From a checkpoint of a small mixture-of-experts model trained on Wikipedia.
Size: 11 layers, width 128, vocabulary 8192, 4.83M parameters.
Experts: 32 SwiGLU neurons an expert, 4 picks a token.
Below are experts of layer 2 (counted from 0) of a mixture-of-experts language model. Rows are named router (the router's row for the expert), gate (a neuron's input weights, with its number), up (a neuron's input weights, with its number) and show model dimensions 0-127. Each number is 500 + 25 x the weight over its row's rms, rounded and kept within 0 to 999. Numbers have three digits each.
Before each expert's rows: "comes after" lists some tokens at least twice as common just before its tokens as in all text. This comes from a sample of Wikipedia text that the model never trained on. Tokens count by the router's weight.

# expert 5
comes after: " |", "|", ":", ";", " -", " &"
router:507507508513486515476493529516499515452466468498512516489487562497530480521458449477518513505506516482528513542528522496507547523471481482503501475507543514483547475547498536466519524487465514514519495553517500478537508536495498482462510471515517522475501467476512515498545492489518462542504531526529504455508509539478519463503520524512499481481529506501495538460538547499529510523530
gate1:510538490498492489508477537495487461474498475478486522537511491546474534505513527509477506513492480496522500521454512464530509459520550504452443506477497445479503527472490502505505513520546510488484482485482464505486482484488503474542464502493554516497527506523468492481482512529475534526511536489515477515504444495486490452462449489482490531471503545486476470521519475486499534498544
up1:526554520533480534512483497510504538541539512464521472492528489516525472458515524497556521458501498511471541502511462500492535489486464528510493500486490486515465488520530507561448444483543500494473468476477511524491513561546538485530508529483483506494441497496500488493491495501511477511515488506496466464515495498515511501523477535514523482477481524513474514543516497520492515519472
gate2:499479489506544503546543518530490452534476507524489501518499489503478499509503499494540498540462476498509506506488497484483454445512527497577487474460481480466488531490502510516443511496518505473480493493479461538545502527505519484498501498466488509489532537518466469511508481523471547496505458486502498477505480507491461468488490520503520516495508485426530504521481500467491517435502
up2:541508522489554467537500494504478490513516521499501471484482503496523505494523473539454466451516487504540493470506566502496483499491539491541487500522514478500513507528508534467446511497508519522480503500529499506488462472497524494443516514501494535524466474474487533477538472463492478492477520473510481494529499493487513438490527521508549485490493444474578500503503509497487518522492
gate3:462474480503472492515484552534494509492478549526502488481497487492471523479514515533517515482494492505472483495459509530482484499490507521518505499452472492549491531515449530516513482484448539479562507473523500491495499545478501540529507466485474532564486520513461524505463519502494496490493483506549474510475529536476498503480465503487468517506491491478473528450481503510526446526469
up3:518468491485489547464481500511456510424522478501482457491484507491498506477490483513475506467552518488482536487513483527470495503478490483482518471497534491480527533496509547502520481510535518480503488503480473478506468478485470501473482493530483519493472472457516531472454511498512506484516534472453553520521506501515513529521547531533454464486513491502450450443496516507501509492508
gate4:500496445520533497498497499515466490527477507516466490531485491498458464496493469486496497501503489529491512499446433499501503498494485493498502522495502484469504498500482512503491520509469472466493475478439510495428528536471511500518489513493506459500492530515445489513485526485473525525481483508498481553494464521526500472550499508454510543488514489513521489528497459483558533434462
up4:535520493476500508489487473503480504537493519514496452507484512494465485534515489506441499498479492508480497478488441503484526516493484507533500541490496505484509479473521508520520535545487479494493477493469533470425481462514477524503503534495497466517482520483511509505458505450469505515517491512481509511523428475527505526503510518443504512516524504513499446510517439470484512457446
gate5:516442514544546470540490516518495506489466501494518447485461482462470507490464518478534499479501473524545503493481479496549471484529520536542521480495480443522501499532471503469491483447469540486475479492512475504518480502503484490514474502454495490458508474527453515481542495505504505504475500503500522532464519474500503478506489516515552507496506504468504525524482470498545520472464
up5:447497503505477520508489489472496461493534524488488542522515486510520536490522523541492532503441518533527503496486511466521473494532493502492470511474509506426497533481505515494466476509505510523497519505483512465452495496523469499532497527509527487506513518505482431502488541481480498464501502449532530520455497511488449514480519551489536495472471507502486472515493474431516497510519
gate6:535487501507462498555532552481530488482454467520482537491465478526513501536510537524527466467480504552506495529489519467523499467522490535481454499467487501496527512470488526497470514503474523534546535495533482520499524513466494476525503454458516537519513482484449518527518535515473532496515465529497509492495460504479474505481520491496493515478498440522507516499536474498500487492508
up6:499500461492553500497524490527521475518482543508526474536500525489540511498503513527478465493501528505509472487501517515487497543443549516501502544534468479535509507511521475463493498478507454490466468478497511518480506538521519500464487589507474479479503475509501433479479522511547513510501512526472483508508499483491468491497509494550507521522503536479485488507455524482507514463459
gate7:483514487516484470543524526514503491509495490477506495520474490511502491518550508495534510489497484478513484445480496481509501449448524548496453512505474480502508531462527496492473498544489475492456553464478507501471501488517497486522484484487489503486510512507458493501505500550460464503519498495498508523525505472518490447461474487513478485486475471536493518477587491470553486544536
up7:466497541525495475487474499525526531479515517515504453494511531503471548477508492492501479532542534487487460481514505509518532503426521503490496484495503470491470526519494529451523477513461526504530502494516538523488489504517507509468513525481531525453495506495479506502542506499556484513482487498508512509561510457458483514483488529517513527526498495495505531471498573537505441508518
gate8:480545490524446474485473508535495495487490506472521532519486516544456547496514506550505510509484517490520485523492527481533478469490506491501452488487483483528495495480504533491475456489513542492518517477473492508506524534485501499532463496446527516493510505493454434508517507528479497520473491454574507483473464495494478508469492477533462542503493441476478517490496499482481502482521
up8:477472473479436527501488550485519491519544517484523562480502471504505510549500498516531504511474499467468486526489455447511522515491500472480465439480501553561470505466510515489472470487502509518500541528489509515505515487466472471507485500471534513563478517466513499533502534491505501481501499516505461481492476505464502501483484475513533530501488483504499527516553498484512507506510
gate9:497461498509499468532515515485498440523478485511501491537512465476454500482498524514535465542492518540529476521463496494482476484521518516521460490437471493521522488514488491487451521493490462483528474491475471515515497523491541444496493482483519538524506486543472465485528516527479464505492446533501513521491506519452512484478496488468552499455499510469519528508468483476500483522512
up9:515513488541537501484509489498533527514529483495463507475462489506513531551470475439496526510493473497478453464514515524481471489476548489546539529510517528504501516526497476501520493526501522476458514485499509537529481506532485507496519587521469458502471499494480494501461505498517510478468514468496460477508502472533474467496497486517456488525513497512474549521490499511456535503477
gate10:518528532508505493495531512511506495467500517499468489509535464528443509504541510501494512520490514527559497488491513506519483490474541502525488523497518446503525497487533506505498515469465501478537520472473536476499513559500502500521477493475446518550494493513477498464527517517475482520460463495532514526509475503522478462499484461451470522511497499474533485475508461446563462484488
up10:557499495510496478470524537497535504493499487514480505537514468459508479488461502475519457522508497499535511442517455544489464502473542510578529457500506496510473499513483491505492507563447510486514499482479502481524472509530506462465472526499477529525467463523495481489509481505470496476499486561501504465510503488490526481474508549489500538478492511494516499486505501465513482496538
gate11:492513462487488482489483477504433500548529532498487516496492494481491518534499535526503516450438516468483500500481496482475509488498472520478460498477467518456560522504506463532465499513445461502501521504459542520491527470470472497524482505501540498514482505514477477556500501480470487477486499503521535521504502493485518553490483472508489467481508501525532517530517452545508478481502
up11:504518508523481486530506541485465545463520473466482453509519519486530505497489518516583469521474486458501519520472499524484436489514514502523507479478490520462543464515511516500524539474485524496471535507485546452512482514475530521484524463523509510473471511477501505492485497492474527499484499468508506487477541482507528442499486532472504509514508535505449469491511484523533490531511
gate12:502499452496503513536489537475514491506469488519475513501535458524483525531533482505488501514445530494499465475470478481526504470553493515467451482458472474503504548474485493501480505505500488487509495486508519561506553533483489474501468525485542518491497544529492470494501510486482507462486495450513531503501463471486541492487480537484469521460496466496507507506516490498539506428498
up12:506490506506500511479541536499459532499482498498519500503475487521510485498483492528535492455558462502497482485520521523498532495490518485525517473470500514547490497512485492530500503468464492516529476481510473523482491530505488496537526496513478484543468509532499491421478521482437488501496518511458459473478534466454456479494486525501472509479504492502485476550492497503525449429489
gate13:518484534550507456510547492519548484537477514490525522489495488505492500470440495451532498489523481487508485507509513519456505486454459535562486526487465495511483519540481455517494479478493469487500492473498503498555508532511473532519460479542455513538494513476468491478557488490470548516496476532502518511495503514491475485489510511497496501461516506447487531498489492498521489514496
up13:488467546534488524424485519480486516486499457547506494505495516515510479500482469517523508492535520463508524502536525505498560500524501497473501475552478475499512498504520500529521549477501505501462458531476519506530501503482516503513455490500498510496501483470490514474519488464483548535505520499481522481532495480520537480523479554531511477490536451450506511481514520533543461504529
gate14:443530510507474504505471489505486498523494484533482523506506501505480571506500513513487522480477520477506446530444495496542478490539489501470463519502466508500488551491514504492486495490526487491513487470474522500475507492504490469531472492446512517541531565487462490522455514510463501491492473473538506503544483502498490485513469465504522531507460492506496516482485475460531548454538
up14:517519506515489496489499506447520470490492534481446496532500496509505493444503512541520520481450513484509489506530478503500515498541442517522490492514502488510467484507510489509513459472499516439482489515498518510483483501525502504542467482516543485474534492433482540488498485474490477530484501518489499505486542494446531508464493478501487499521484497505483496514533537519509488461599
gate15:542501509485529503473514504499468470474522535525529501516472489479457503462486506496496498510540486522462548490501474533528476504490568534488513469490480466514494509511491503494507496503490534458487523470440520466507498522520482514496481475512488504539499455517489498467488505495479532522472507496503496560514486518563512451539470475509461470523482479515474472502493543523549481482472
up15:460511524484508538498458493490469534538490494454460515525569481514491488536503523489489536470507528510523532517494484494477524519536519498465483496516480511519457553468487510512494497479499496509505486535542475492487505511493495474538510492489558483488491526444519481518462510469568508481507488501543501498519453513431506516486516498497472473484503461490473494473497510536515522483509
gate16:480455497499481476526504507487516448510546517527476456560514504491487549525478486524529491509510504474491511548457499515529510510495486508507507486487483480528469496513471507482514530509491525524486505504510517487545459545472521502497504481501490531555492457483432520488483498482543508516479495537503508484519502495521498457526462529485492514549552484479525552486479473545530510519507
up16:542533478504529508529516507496494503516483501510509503474482503509473484479522496479501490507506500527555480460477483501468444489511536553530492522500507459501510543496540536463477483510496490491543467484506466511453506459538520514489453526449470503448472541534508474491529524491471544513507475474489516536492495512471473505498510500479545482455477521476493507530515492453500483471501
gate17:512522522496497486525509509475506555477516525492473515524525482494499497497485502521559534506488516471508534488493509501517479508478532542548483549511477477480544512511431458524506513511520525461540516484490501471467491493531499510521493502469503523527489480509507499457484482489522521477427510499514519500521482517490507489512455489455513493545471468513465544512527511515547531449478
up17:506488502490518495467497513535519511461534505487513540491541536506531495501505508494508504528516513497490540490517527527565506587487500523501516503509517504506540488487503505525541510498523527505499525516481504465493508526500476533505466506532463468499520503452521505515515457470542509476499496512550472465481523565531521535520485490472520476573477504521516493463539510503474515491489

# expert 8
comes after: "=", " the", ".", "  ", " 0", " ="
router:477510482464466470555529528502476500472492457517509522517474479521495486541526551534517493513458480465534506535474494477531485484467533473474461472497495484529488498496500522513495511500542516511503515468496497463449501474487481441494465517515525560492455477521490515477535540510524483449488513460494467524487514487522509449516500490477488495528519496473496500508522504486513471534485
gate8:485515500493500505500522494509508489525474468453467524500580538533477529512532523510480491502470485480502464508488524426512501472485508497491470474462479441492477487459532490516486514523508510518459463463536509509514493512455509481503487501512511517459513490453482512489533476525476543543455481487507531555504500524500474490444505503530489509505483507487516513465499508508491460512499
up8:514487478479475486478502505520493523491483467481531523529475524501504505498487495480544490491534515473482530501446458514527524499494513504518495487502478445511492453472501461531496492504483555511516516484468552487490507479495527533469490484483511535502468475525482566476511479491511461503503493535502556488503479508485467484483502430477453530536516463529486518507532521549507460509496
gate9:501503520481457457532500557497483500488491492513501526523499473534489535516517535539474543495501460458495488498485491493546482476500527497482444473523464479509508474509491504462449490533525527515518507491452454483465513492479493447530484518491561543536493538543488506484496496502517468488503511498502483480469504515460502504525490487477454518501482538533494474515480483496524540508524
up9:503543505473468525498501449530483533542469547466496501508494529494526500489544454493484482519492463511511528488520538503512456516506507463495527479507493480488505499481484526512548491458527472522539486496526474498486440516457520496457494530480488468531520483529491492460527488528512536536522528520516476509527499481474501498477455487515503462495497533474456472491492517487458545517503
gate10:529481499511484457513561496506507527466459522495534499532500482506476481512520511477529481486509526497505510478463494521536478482449518510498459537465477478505482539512504478497518491546500526421527507498512468507497485485507477492492460494494472513488535560516475486496513522504487501447473496446502472502487518491500472438488482510518526515474505500474479537456510477497478438497505
up10:545552528492524472497507479442510505485477508510504493496497492506516498516521492508546474499470529478523463519513499525502505527508501524504504521484551538505498550496506529543473495507509536490461471515503500507500515520502517519453453520503471491462565529474519480522531474507491494463519543552515512515515516508475527461497496514476538539484511504493521482485556480500428473518486
gate11:523517495497451468496562535473483500510519481487480537542483489524479530517511520538503515502504476478506502493454518493514521435546479482494468501445497498523486516465456483545468532482474511501517526500540509495482513510476520459530472494506491522518506534502481504480520522516488485471515477517523461482506497454509462464467492519465490488538537534477477491530525497452531470517517
up11:482488454466473506539490494518506517524522494540523549492511517506477520468477469523514492479492524437470477460465465485513497507519476458477494523498512501490494481527502473498456499516478470473425484506489503466467466509517423502527489492518524497502476457475519531539469508467505484492533512525493445533504479491506507487516471518516498541484479516507483508552518499511471504511486
gate12:491477471474476512506475481443473470520468520457517503536518462507521500506463515503479530469478545498496522499502485481493481477491469501500497536493528501501485514492519521489509491478488438476517548504521523458479528549484497493527522500483524470548468484464488499466457467465478483480486465530518483450489447543503497523525481438457481483509505519525474489498505532494500484485516
up12:541490529542480508484491507509484504480495518533481543500559517479483490486516522492472511547489522453447468479515509468512510483460519518560489540515489457496467466483475491534486516487495509501513459494448536524537442526473478518477503478496476519473482509456501522508484487504465519530483483514480473522481517484468496483511479525495499527529433485521480501499518533512476498512475
gate13:491499493476446470508471459535519497521470498517483479503527493464514485549541501502498527488460471474448535538501490482496483522552508561513471507494512536465485470483502475527515486490515483523493518490516506487483483495448469452518479502510548528506492497501516513514479516447489454439500491538478480493505495513506497565510508491481534504509530514504505487472488518477545531490519
up13:518490548507500479441463530444453464487488464506501520521555467534526496460506523530525478539505522454530513484499516529521508476525497490498503509488487517479504476468499488504548486497503533525527523498488514485492523508498470483475514491483512486508483493534491523488484512486495508514507500471507463468462495428525559503493485518446542498532503469517486487487486440494489468479481
gate14:483502505476440493490518502491523541495528468488455530516546487537500532513503483557474515495491530484513521509515525474542522458478500480489489534460474501503486466483501503499475500456493483502514500470484486556509463487471487471490500446467523506496510529506464525520481523530505539450508504531501496516527495476484524478481484449497455491515529460507507491434503497476495522541475
up14:520500514504490528440481542509521501500518526489483537509523478493479469522518489491488532489521482494475494501486491497498510484495501495526523498513508473517512477455490428536550502483455500468538534512561504478507483524514540512510509509476481515493496505484517496535510504555550494480475458472490515507461524546525475524513512518526524532532448516497468481534480499465485450458478
gate15:477537494495466496538500512509521513554533533501516488521499515520489530519486507538461531490485509481538496500495493444550479479540511502513475458486454481494503494466489523485493455459534476474496483474520473526485491481467486483528439511479513494494458469504456495548519520523499511484479463484530474463552512473480498462522495472497514506492478494501511538543467484484478533480495
up15:504484503512517482454510514507489557466463474512505532521509478490486525475473494513555495447514491528511495493460522496486508506490482497498488578493501464508507527488491508554505509513440543487502534508488521510467496516519484525508535451504491461526504497518520493515498523502546515536516520522500525493506481548523492507457474534532515513511494478457518492444523481468515461533533
gate16:484490494525527475553502518483528512483547498515475508562543430516500493511536511523496518435526492467535489467501457473490451486493541487486513487501476490508505483491501518507485488515525461542512480465524466479491491505500478475550508499492510485483485511489475500482491453513518508488476511482502435468513477502478497467530495471456475461530521487490471495501504477516452516463500
up16:491528494546464447519516516467494464504525468473492508498532446527496536528555507516456504465488511490528472503486500446449485460505515488500467481504496512510494500484514469478450489498462467524501481487530444486508531458445479488507518479479525527474499504467477514495459495528493528491507478473511484470494465502492483449513478502514485515504524472489480511501555481484487491503529
gate17:494485473496509496547502509529542541512504522501534484543465510479486534495455479501520511546532493482485494495496468466498475484511492533525539528524492437525493479468464489465527502555513498494477515486534447500464503510499565531498481537514477524507499464497498481507518515529497501535521504480448521522513491474475470504507481493503508458513504449485534556484477474495475502493484
up17:489480476538504502531490499523512526510448524496487533453519514453435503518493503496462487494491511555517553530481507520512479474457469471501447515475482500468504452520499514519476497499510487501505516493495510546492466540528444486523440530494508502503463469550473502522495501469538512505455493488514500518529476523469504526508512486460539500495506514466498479498477536503506496494483
gate18:483509507515480467559525542530478539549480472487518522518515474499455480525519507500499506508470548518505495515405488489536516447506511496494462489437496524531485504463474489471477494472467508472503512488499509489476508534440466491501503451493522528502464516543468520520517515513522495503471486500504466507486500479505464480486466526500510532494507482490504506506489504527522471478518
up18:513492474516513506463522491516432451502549532483501481467509563522523474513517519530460470514478483444519507503449539506473505498502459486523482485478527522503508499494505499543470482507505498505473487518464544505513501478483501456490486519509488470537493501505511520518518476485535511469515570498523479537491476454528508482501493514481511484511551478483528503502471468511509490444504
gate19:475521488515420488521545553489488450511526490543504494510509480563507524523504512541525505482478477460519487556480467486498479499480513466513457484494505481513460532470484537495447479493527533514500486474488453473468472497470453494518492516492489542529511489512500508525525515531509482485504489488498478466496491509517489474501469491455482447499528505501484514506506520508473512536492
up19:549501520484510542520441506502487480498548537517492510524489479518485491519481480480471533498515467521477496476508446541512510540527475526506483516509478494539494472478528515465494491490491500533520503492490503483489510532522507461500503508519495510503463505486522467497508458463542503493508507428455473488516492447498520543574499460491510505540474490510464500532506494498458524520473
gate20:483506495481538517547507525530502507513482531521551529506535485506468477510490517477507492502471501510486464502482533504498465494501480528481496550515479525511494501493486518541474467482530498497467441479514497493558483523488538497482493500519515464469509527518483477502553556496499486432478473514491506465491473479482487530529478460479503552497509553499533523535490521513542507460505
up20:530514547497526508492545506532487555488500513500519496520510531530510503471529503463518495452529493519548526470468549507512499503490573468504505513524509478529530563514524524461511516515543487489522480502518502502513509484497528483499500525467489503502519505496495490474571466534461527491506485493471519471496508493486501473478511493556460462510501480490458484462500507477500458500470
gate21:441522505532456501492505515486490499508494500503482491487507478514532524563543489537485538475496489483489470527504535427464469500513516481478474481543468501496498509447484487516455484485485469543486509466471450487503505481488458504536504482479528482507506452504482507537490523497528525482499474446522494500551476497516494532531483493499473559505484486522467514489519491498486513479497
up21:521499497485514502464548530456467489527480527497502489475517465512515465516495473504511518559531485548515511502474509469481516510523544488521517506484537515513539489475475515506544491506496523526519506504477469496459558496488470517499527514498533483550533530541481490531484525547516505503538480513450523527441493536498496512522491516467473455483523502529513500470493523492478522513465
gate22:485508511506465504521520517485494454519540499484479523566485445523517459486501531546492502483482479485515509505458502459516479489504493537476483537510495487495461470495487488516501476495498540541540523467512452482506499472481477471515439501492523507541478488512484502486555539522488490451531474460459503487490494517507524545517461491491498474476494464496487509541508490480488546495516
up22:464510490504498536499527488518487541501520523529518481476503535502441553573477478483521482492484532506510490520479467483475501469562474452502451481473464526499543507496528499512480510512463464454491478518529540508504519532488516514505532505499475494495512521489480503472495476511489544544490504521511498495499482509510473449466541500510514519504482545504509538463529494513528475473500
gate23:509523508511516513478501493516487480495491502523452437525503466465540526485462506506496495483554500526484542502576466510481455524545519542520509538526488454493451465493495467547463487511504518467500476500492510489475510527493533509502468473494512507485518478479510515435472505486537520479505511506544534510509510497489484488511502495471484501491461524475464489495499503551475483498524
up23:495514533500504512538520511526482505465466481501485506511521501538498507505530555487540464515474502521502469499464499516521467497535536498509477508499514471530512540499534495553492509498538508499511511503549528506460513446510491458459502479491545554503503508464546502495512492516544483454525486513494486469507506471493461462518495533520507499525486492484479473562566510500510519521510
gate24:509538517504453474516502529479452479497479448506488546550464482531479504499513555497525479496489499482515509506457540504523496464452501445506462483464479487505505493491475504454487562505497504508521498498466514479487535481453500469501509494496494543485462508496458518535500471497471482480480537495502530519469474474542484468503510496502471555500483491516501514509520461477492465503490
up24:483464480499497514462458466565507505509524520470519526500544532481493517514494500517476517455514503434483544484505504503468529510477547499490492517494505451544468503507537526477517485459501522507471523494539530517465512496503514530448507530472507496450528492483556503504510507532475496522509490464513513504521507526460517459495491521468500467518500499508520495535513546515474486534492

# expert 10
comes after: "\n", "  ", "=", ")", "\n\n", " 0"
router:492463498507536507501494544474501505523538456518492571523508500500470510519498513497465485518467521505517499498502501483463523510534484501484503477539527469510537527500479545505524538498469538517520472546517500505466471523500510498438483501530544531470514491519470527520493531513492496475494512461518517516462520493511527485500549579521513533487510514477521496518528455483504526468517
gate10:443498458500455492485486519499495500504518490508474505508531515496474514518513525526538512494473469486503472557474516437521483476482529519461470483447497501496493505483497493506468475463516496454484529482482470495489503513464514445515476492474527504485481443534496457554478490479511484526482484481432476476494483508475494514466476495475504525497488503516532526466528548517513513496472
up10:475494488476511526569493480472460504475532524492481537552511442530507490518501465489499515521489499544473517515509463473498530518509491540515489527486501497449470514466479486528542508486446493532499463508479438486534544502512505554509482484543487452526516515476498467491514506506492533506519528488541517502509520511513474478520502494500512467487477467498456477527509506527499511484505
gate11:488496508524492496475502450501489486414490496510474523474513499531537484478507509515480491523524506508550523502561486530501509517504486544486527517529517515496500502525553523470505521489490494486500480495504489481531468506485478530490548499488505484456513466448528544519516461486467461508507584547532468457481512497515492497517511496514501471508500505547497486484512514458493477507516
up11:481490501517487474487515515539502520488462527506479530489470494489473507473501542516481557468507533505529496475500471500523483482499526495500511510520480459509437513508489472536501462500461463510517499473479518508512500535489491527560557417474496478524494479525459523500524472506530488525431511507485497509532470474486501501515466472505493485479479464522525514484504504493533480527465
gate12:516444516476490517506473451517507472538457508450457495494487426434493499512498506520483525492516498517454518517538517489488510517535453509496513529520471492518481466482506448490514482489509441501519458490499491549491525477483512505513536503517537479511516518514515469507446527467483526471494478546476509520505496513492516507480498487527485485479479476454467491498497494528504485477489
up12:526486528561483490498545520506541496501498518492492480499439533513503510486479503495508500477543506475495522444495486542457497511487492510516495495556520513484502474514506481465489492504491483503479475476510517506483467507518507541512462481524471511447508474540483548513523501544515475484495472520478514503520499493487501510612493504506533534527493481512542506506495474469478523534500
gate13:517498504510475505527492514498467468474497503500496502602554476574483535514492523508503560484492489506547466520493506476508476472513545527498440484486462506500500522444512494518518483499493512499537509491524492472519498469489506487528466495470558505460481511528458511502501543509450497506455538476518492512504494506504507505466498495504509521489487510522460505502528493493513499498506
up13:555472464549434498456511456537480525504529486501485498501475499489496458452534520539498500542484520521488540506502507524480515495481508491511508522492490517508471487501511483485471462547539498488519523499520496454499508495472515483484530494507507554509471514537500487490479456489510517505536477483492508435475510484447498514465462490465489490513527497501508543483539475540513521515506
gate14:469532513491458484482478509513509502430516494499474510521480477478550454509539504469473482513524504509509505485485480538509500469473517486483513523483517504489518485498476478516498472532489504492551526486487545495512526459513488491529529507507507513571445461515504488467473441534496456483472477480490501513508506484448486508483508489472496503510502516480528512543464495548540483540534
up14:512483476469494500524439505505500452466518481462552522501530511538535519513489511499524511481517483485471494477459458489481531533497451445521505459501508500519488485464496503482564509480507478541516509493508462531519544514478464502516463487542462463493515488488509465514529508493491524504498483472465512527478518457521481538532511496526491499545521461537489512488508478522501511509487
gate15:508514503456460467497552511499484451547516494471505526552448495502518531527495488499520510527484463475464489509486492487507508452484554507517491493468486501515513529491460502493485483525488491464513533501498501527517499484447469462507461466511505497486499467580484489521507499500527492487483507487452524500500484485497480518469468516437513534462501533492505514503488528465537496482472
up15:516447481530505491545440506559503535509466483498506460482515523480471510480459547520520517467523495522488500486467541510513487543526463468492496521538489520498461470501523475474491516473513497539499513496519489501491508519488511522506544520519456535505499524500464466519526486515475524530478442526521488509517494520470515467562503483517466480514492458535492505480516491491520510523516
gate16:468483480522533511542480507491484516529522504550477536496524487522497535531492523469500510491509518508489486474531491442492511520500488479503476478514478499523489511448484516527524516491487529508500490498531500515486536512519538514490477511511506489477550551474479482531466555476498578517480524492494535580489533508544510470525503525555522530486484512494483516487524474494501518472506
up16:505476521516459474505517482510495506450509496505481507500494514505514482503490482522498505535487483491498496496462503520517541512425483544506479469502540502491501545504489492464532460473484497541506487505490506489521462496458458506508447492510541497498470470532491524517502521472464459496505514525467495427529513447459537548483492499495500450541530471481513516485505510514533497528474
gate17:461472473469430468538495552520491486521531492486526558528455518547495524507471527519513517503442467472540492524487504457510510476456473534511467495445510476473500512497500518503426489489518515516500527503529475513491516466472480477496468500497480492521518501546485445511516508496505518496500485521502505485498506504479462516524489499483467502482480532530510535514476495487511508491494
up17:532494493503504516495494462481496464528458479479463483538515479497528506495513517481511518466507552540445505502516483493486528498505474457504485505486470495524487455443528451525523505496480469524526533495482521531501544493478482473544516462482501488493501514468489500518494496459460469521464471508487490501518466507528507487505469472563482509490493477491495469449556511532477516523535
gate18:491402517475509520494455442474438457517531494478437482518530503493484553446508482523491484489514470442475493502488506503512495505519517483463502494477496518512455504493515515493527491496511523512501472498507487505462507523498534479484501487509479474508539535491508495477501501466551479508493490473506471499466495505507509509505497504495546508500486527494453487488479549516461528500472
up18:508455508495497505465510511479503458500499471484509476518507461503528489518493506489479500470552504474476529504513423549497499485483519527515562508514496541477493504523511490554541499541478524499494495507493482530503524496511486522495491478501487489523506510506526510457514462510505475464508491485494474480488508501524501478457492494479543497522552477550500430525435499553485464507509
gate19:498495543533495474504494513471477488539524515488447536528509488502504518520519528509509505440458514480481525529487512455495483477494452488490470537499484501468498500524449505492470486479491471530524484486495499519484470462504461491543485510510527536551473508495451483536465541500464506475472517478549482477502471521506528518514472499516454498497502508498547488487514488471540519449506
up19:485475461477515508500449485524488515516501517507491486493522448484453551515490470488510521536522531488467481532498502492500529472498545539463527482485494479501491534430498491494511507479503493515527510509474504519493508544513500477503497494497498466478505505515516447542519509474560525485520545495465528545507486494440480484483493495492539531465471496502520529459474476485485447512509
gate20:497448500511536455490517493520489486541524493532505531464489509476492510490489509522476496534459472488515478477491521465490497460498477541494495465447501522498483513488462526458473459495463542483508529486513504507485487507472491485494483513466471524454527499483483502569507530493472506485495453492485463516474498509524487455444477516498553520510533522544461514491518526464489496513483
up20:493463494468523511471538483489488431493488488472471541494545479499515549493490487494473494514472494516440470494499527441495512511491453499499529452504494544518492537452493503520509472499497505512486497513471477509539470458523458493497495505527535497460518519490481526509510533475502510472496461476512494509494509471537477516480501495529478425510522476515456455475501505486505488520510
gate21:472501488511546534484478456508502502485489505459464450511535467469469484511494493484525501449565511492503530524523481529484503522501515556490526535507497534487499487504516502502514484477511491525454463488512521512499533502503479501489493465520474482462481479490468521459502493503510509500452470527515499564525507512505449476551517498463515484543479517486444471489472494515458509502510
up21:498514484440477551491453509493487544462511527507470522543535522532510503517512522476513517485480546495550529521516451472515498525529532461498476537482513519475506524457482522511505527495528494510504486506469525469471556466487491505515500464520463477506511533479495495502471490504521511520503538450534533492498470515485499450541487507466521520481490521479490478483511514497517544471509
gate22:502473473528470519511517548496504452505497483521494533525547464540459506489467494517476538483483524549472462516448478467512503466496506510466455464482472500490481516453491494518485504501463484498541468486504480499507526506509452491530486491517537496505483511531482527511495561515484486514487478489533533529516473524453463517512504480506508495506504457500513503497529490460538482547530
up22:485480508470453483484503509491461426449512479502454515502565462551471483490497485521477503461507482513531492511491473481518522507458472514467504482518493509459500499457525505496545521510510530502492492498503526475484502552511510490497495483481552479522471481488472552514492537491497490503524498502541498533509502530503479506500514504519524485544480455499438492501516480460508462521520
gate23:473512514449462467501468462515532514510489486498496503547468495495505485461494533522498504429520485493508560502505479515510495513484535533476499509499496483451480491506466422499477476514496514516494535475493523487431510431500465485528489504504512484492473505533492484480478486474526484484485505467462502517526502490486500535516479500475487500516477539508536512504459518491539452487493
up23:533510474506538505528522517537492508538480512457495498489536496527464512517466522500496512567429496523446468537482524437514468479497484506508506463450476508525505543497482512550466491514486516452505489515482518520529488527500504492491484503504471534498509541499476496554528524484498512492494463489517502535505496502481454487501486494490498546455484502498503508510549490474513519476510
gate24:471453464498464501481467478489455511461530492518475517531528465544520517488501501518527505476491484481468479535501434455523495529521463483501515509488490529482519518445474470552480504502481482509529543501515492477526550523494466523502492499497494493517490468493479512525487458496484497499475495471518468463479490524504498495537504504459457514516516441510471467492448531494503499488522
up24:457474520490516475489448521493501472484520490482429488506487498522518514503525548503477496494465514523517492506493487449496490526555476499481497518509482543504496511524508473542481518459499475470492468496543493474483529458540469547478444499488520491499476476483487518499476498519480493489496508501539528482518485501511489450495536521562499509466501477455472454541535478502497515493487
gate25:493504496527517490576515506481543591509473501513477527499476485499469475501531475494516502522483489519515504483462523502501485490517490530515484513498479462484522506507492480533437519503493493466514530496487479519496454506494513501514521517523488516503491502504489487559511495511437468447515479572489509467467506548474488470486485505515485534498501496472531508537493535464518514482526
up25:514524495495472469488503505534504537516520507499533512518460480514516498528502487470509512544512462441471500520489507486500504489480517475544522496520505509523502492486477535497531517492487519528488515494496521446497513444452516487496523471518453505453487538475474472509531514470528507532510502480453522492501502466511424501553496493454513517543476528486540548470509513485536489481512
gate26:524457493500519474525487575518465492500519489442482524517560496532467552500487539498539517482473503506549456519496512451514515482508507536497459476466490492523486528470511520496465505460534445513507487493513474499493499491501509500502487500503525496463539527491480499527522550473502546502459520498505509536509498486520497501485506515532494501515510474499481480529521470437513475492511
up26:501497491491542496496522486518486517534486519557525508501504495486515519500535471542509491512505466514515476527510476479512448516514510511470506518504487521507484475538507462516457516519485526523498495494493496460489473529469547466480532517469488538452491528456501500512506492493548516487492510516518425462485453552519488469487489500480465536447464490487536533480531527488486514493462